{"n_layer": 11, "d_model": 192, "n_experts": 24, "experts_per_token": 4, "d_expert": 96, "d_shared_expert": 0, "activation": "swiglu", "moe_layers": [1, 2, 3, 4, 5, 6, 7, 8, 9, 10], "n_empty_slots": 3, "router_score": "sigmoid", "normalize_top_k": true, "routed_scale": 1.0, "balance_loss": 0.000151, "balance_bias": true, "init_std_router": 0.0152, "lr_router": 0.00128, "n_head": 2, "n_kv_head": 2, "head_dim": 64, "vocab_size": 16736, "norm": "layernorm", "norm_place": "pre", "norm_eps": 1e-05, "positions": "rope", "rope_base": 6080.0, "rope_fraction": 1.0, "qk_norm": false, "attn_scale": 0.125, "tie_embeddings": false, "parallel_block": true, "init": "normal", "init_std_qkv": 0.0264, "init_std_o": 0.0, "init_std_up": 0.0264, "init_std_down": 0.0, "optimizer": "soap_variant", "lr": 0.006, "lr_mult_o": 1.05, "beta1": 0.95, "beta2": 0.98, "lr_head": 0.00702, "grad_clip": 2.0, "warmup_steps": 200, "schedule": "wsd", "decay_fraction": 0.682, "decay_shape": "linear", "final_lr_fraction": 0.1, "batch_tokens": 131072, "seq_len": 384, "doc_mask": true, "train_tokens": 504600000, "steps": 3850, "dataset": "wikipedia_en"}
Below are experts of layer 2 (counted from 0) of a mixture-of-experts language model. Rows are named router (the router's row for the expert) and show model dimensions 0-191. Each number is 50 + 15 x the weight over its row's rms, rounded and kept within 0 to 99.
After each expert's rows: "comes after" lists some tokens at least twice as common just before its tokens as in all text. This comes from a sample of Wikipedia text that the model never trained on. Tokens count by the router's weight.

# expert 12
router:50 59 58 57 42 60 42 34 55 76 83 66 45 20 55 45 50 47 60 43 32 53 53 44 54 36 42 48 55 69 30 41 38 33 55 40 56 71 52 49 43 33 50 45 52 67 61 58 53 53 61 34 42 62 37 35 37 56 37 62 22 56 35 70 46 54 34 46 61 57 58 64 19 45 67 57 46 40 58 40 47 74 36 62 51 84 39 44 51 38 63 53 57 54 52 43 72 55 74 68 73 37 42 30 58 54 42 24 65 67 44 76 61 36 34 79 74 30 53 44 78 43 83 68 64 46 68 75 39 51 97 38 32 74 09 60 53 53 27 51 50 34 12 40 63 66 55 43 44 91 35 41 40 53 49 33 44 66 55 44 61 51 33 49 34 45 58 57 34 26 69 50 54 60 10 52 46 50 32 55 45 28 40 51 29 41 29 61 77 37 50 55
comes after: "- ", "\n", ")", "201", "–", "202"

# expert 20
router:50 53 35 40 53 60 38 40 53 61 47 56 38 06 44 52 49 56 83 31 78 39 27 53 56 46 81 61 58 52 29 54 21 22 77 54 30 40 67 67 37 25 35 36 39 54 52 74 71 30 48 63 35 63 50 45 65 56 47 62 30 43 55 66 39 65 46 57 75 55 48 75 45 53 48 56 43 37 56 58 39 54 65 46 50 60 66 43 45 42 33 62 56 39 41 51 40 64 48 59 53 46 68 31 62 60 42 38 40 52 54 33 63 31 48 47 35 31 46 32 85 36 61 45 43 37 55 62 70 60 51 54 50 74 55 50 46 07 38 32 32 42 54 67 30 52 43 32 43 70 39 80 39 64 49 19 93 32 74 71 60 60 46 49 59 77 45 59 26 33 68 62 44 48 46 39 27 27 61 50 60 32 57 29 76 27 73 52 37 66 70 72
comes after: "\n", "\n\n", "1", "2", "3", "6"

# expert 19
router:53 49 37 06 36 48 60 47 33 33 27 50 56 75 32 61 79 56 61 24 84 31 27 52 44 57 50 48 42 45 73 41 55 51 69 56 36 44 57 53 52 61 24 70 38 53 53 56 56 57 54 41 36 57 29 46 50 26 43 68 44 59 56 69 52 49 75 62 69 40 43 65 61 15 58 57 60 51 55 70 46 40 38 26 60 41 53 56 81 25 41 67 59 41 35 61 43 55 28 58 20 46 49 49 56 23 28 58 44 52 62 51 52 54 51 51 51 33 34 39 64 28 40 51 58 29 45 67 42 62 75 68 64 65 78 65 48 39 60 04 48 34 54 43 71 52 51 43 64 58 72 61 68 61 52 62 41 58 79 45 65 16 51 46 23 48 59 31 52 70 54 46 36 55 49 42 36 28 68 30 67 47 40 45 43 35 64 25 86 82 55 71
comes after: ".", "==", "===", ". ", ")", "="

# expert 5
router:53 30 33 24 44 52 72 15 43 83 06 32 39 28 32 81 68 63 48 57 46 37 48 51 54 36 49 25 34 61 52 44 24 63 66 25 45 60 65 43 59 71 63 44 65 55 52 69 41 35 50 65 60 51 52 53 68 62 62 54 42 53 61 38 19 87 49 24 48 55 44 76 57 28 63 35 39 60 73 50 51 42 47 43 66 68 53 64 58 34 54 49 46 56 46 60 66 61 79 50 68 35 51 53 47 39 57 39 64 67 43 72 35 44 40 68 42 55 47 52 54 53 43 38 67 33 37 51 62 42 52 40 58 42 37 55 39 51 49 55 33 38 47 77 38 60 68 50 46 64 43 58 35 49 43 48 67 71 53 41 68 64 36 39 61 71 72 15 39 34 68 45 15 59 20 71 40 50 30 60 48 27 20 26 73 33 53 74 43 60 84 39
comes after: " ", "\n", "0 ", "1 ", ") ", "2 "

# expert 0
router:78 69 59 61 69 23 61 50 54 64 42 37 29 64 35 58 48 63 50 40 46 55 42 77 55 43 66 34 58 84 39 62 16 51 40 39 40 63 38 44 50 28 32 30 57 78 58 69 64 67 73 23 65 67 33 31 40 51 36 59 48 46 22 48 18 55 52 39 48 45 54 57 25 40 62 27 24 39 42 36 55 32 32 39 64 58 35 82 58 32 30 61 50 44 49 25 60 52 73 72 59 47 26 39 55 55 34 68 79 43 62 43 50 51 26 71 50 45 45 53 43 52 63 22 59 54 46 28 85 39 78 53 77 35 71 58 43 56 58 54 28 51 41 47 80 49 58 63 64 44 34 50 55 69 37 37 84 65 86 23 61 38 38 37 62 35 49 36 59 32 53 38 36 56 50 78 58 42 49 44 63 44 55 44 55 43 32 64 53 56 52 54
comes after: "the ", "The ", "a ", ",", "s ", "his "

# expert 4
router:72 39 61 36 51 21 31 48 51 66 19 66 21 23 57 44 69 74 47 64 56 57 29 53 65 30 38 43 65 72 61 23 24 39 51 36 52 53 62 41 44 20 04 36 67 46 31 61 72 32 49 36 64 80 48 36 52 50 52 50 59 50 42 31 37 36 38 64 61 48 12 50 59 43 73 61 36 74 81 55 72 76 35 48 45 72 68 44 59 31 47 51 57 40 45 53 26 51 41 56 60 56 47 55 46 52 21 74 74 64 33 63 55 46 22 58 54 25 55 42 53 35 63 49 60 60 41 48 45 45 51 58 62 50 79 58 55 67 40 49 40 54 50 36 73 55 70 59 70 57 27 54 30 45 37 59 77 47 75 52 47 67 51 31 70 63 41 51 65 28 61 41 32 65 53 29 45 31 42 22 35 37 60 44 31 66 34 59 56 48 42 60
comes after: "| ", "–", ".", "201", "200", "("

# expert 16
router:43 36 29 13 36 49 68 09 55 77 41 42 30 29 22 78 66 79 59 53 53 60 32 32 42 46 45 56 55 61 52 52 28 53 67 51 47 51 77 48 50 56 51 44 62 42 55 65 69 40 35 72 32 55 03 43 70 44 37 53 47 49 67 64 18 65 63 34 71 59 66 72 57 45 79 31 59 63 72 25 47 50 40 30 63 81 43 59 41 18 56 48 48 58 29 49 67 74 69 70 60 32 61 40 56 23 58 38 60 58 55 51 44 47 41 69 45 26 49 71 54 36 61 43 76 46 27 62 55 36 75 52 34 66 33 54 40 55 50 55 46 46 29 58 49 75 62 23 49 77 45 61 44 42 60 69 81 57 43 37 50 57 52 42 65 71 45 46 29 44 75 54 38 42 41 64 26 47 48 49 37 40 49 46 44 45 54 55 57 66 68 42
comes after: "\n", "|", "\n\n", " ", ") ", ")"

# expert 18
router:62 60 52 56 22 29 57 67 49 55 39 31 21 38 21 88 56 54 45 60 38 64 30 33 29 56 64 33 46 76 88 16 26 32 62 29 48 52 60 57 51 40 27 49 29 69 79 47 59 68 71 35 53 50 50 36 54 44 47 70 43 76 36 72 51 73 31 59 61 36 54 46 65 61 41 41 38 69 52 65 62 72 50 31 63 53 40 23 62 54 48 28 51 72 20 46 31 55 44 60 67 22 53 39 43 31 20 59 60 68 57 67 50 21 47 51 40 62 38 42 71 44 48 67 74 68 27 33 80 35 39 57 30 33 80 70 34 52 32 34 56 30 51 38 33 57 54 31 43 59 71 42 48 58 56 47 52 41 58 54 71 32 36 53 59 47 35 59 36 65 50 67 54 53 39 54 45 36 38 49 48 36 59 42 70 41 56 55 47 80 50 42
comes after: "of ", "the ", "in ", "'", ". ", "for "

# expert 23
router:51 48 50 49 54 53 66 43 15 89 12 36 60 47 69 51 49 70 65 53 66 39 59 68 45 50 61 34 46 43 47 47 67 72 54 50 42 38 49 55 31 48 29 55 30 51 57 65 58 57 45 60 45 61 38 45 26 55 50 82 52 49 35 36 39 67 46 40 65 46 26 46 51 59 67 26 56 79 60 48 39 78 32 51 41 64 72 48 64 05 41 39 36 24 52 65 35 66 48 63 70 41 68 49 64 59 31 63 46 53 21 32 29 46 38 74 43 47 45 37 82 29 51 58 61 51 30 58 56 46 47 53 98 33 91 61 67 37 43 68 41 38 45 71 45 55 80 59 44 53 47 53 35 66 52 26 52 51 51 53 85 71 17 26 39 58 67 60 54 47 57 39 35 65 39 29 60 44 33 39 58 46 50 31 47 30 51 40 45 62 51 64
comes after: "| ", "(", "; ", ": ", "\"", "N "

# expert 8
router:58 34 62 42 37 48 50 85 44 49 51 47 51 45 46 66 43 58 64 41 50 25 34 53 44 13 71 40 57 63 76 51 46 70 65 16 35 80 43 60 23 47 42 52 40 72 90 72 39 29 71 68 38 48 29 22 52 31 66 62 40 58 32 49 06 69 32 40 59 48 18 80 60 62 71 43 46 49 69 79 57 72 43 68 68 51 48 48 62 34 49 31 36 68 61 54 58 58 60 61 75 51 60 47 54 65 48 57 49 58 51 43 47 44 20 40 35 65 59 30 54 47 70 74 44 57 26 25 46 39 53 35 51 51 61 47 49 33 20 31 26 72 49 43 56 55 64 34 55 52 47 46 40 73 60 34 74 60 69 41 68 44 18 31 57 51 76 45 58 63 56 38 20 43 34 61 50 47 61 42 61 40 53 47 45 33 46 60 48 44 39 43
comes after: "| ", "|", " ", "0 ", ")", "=="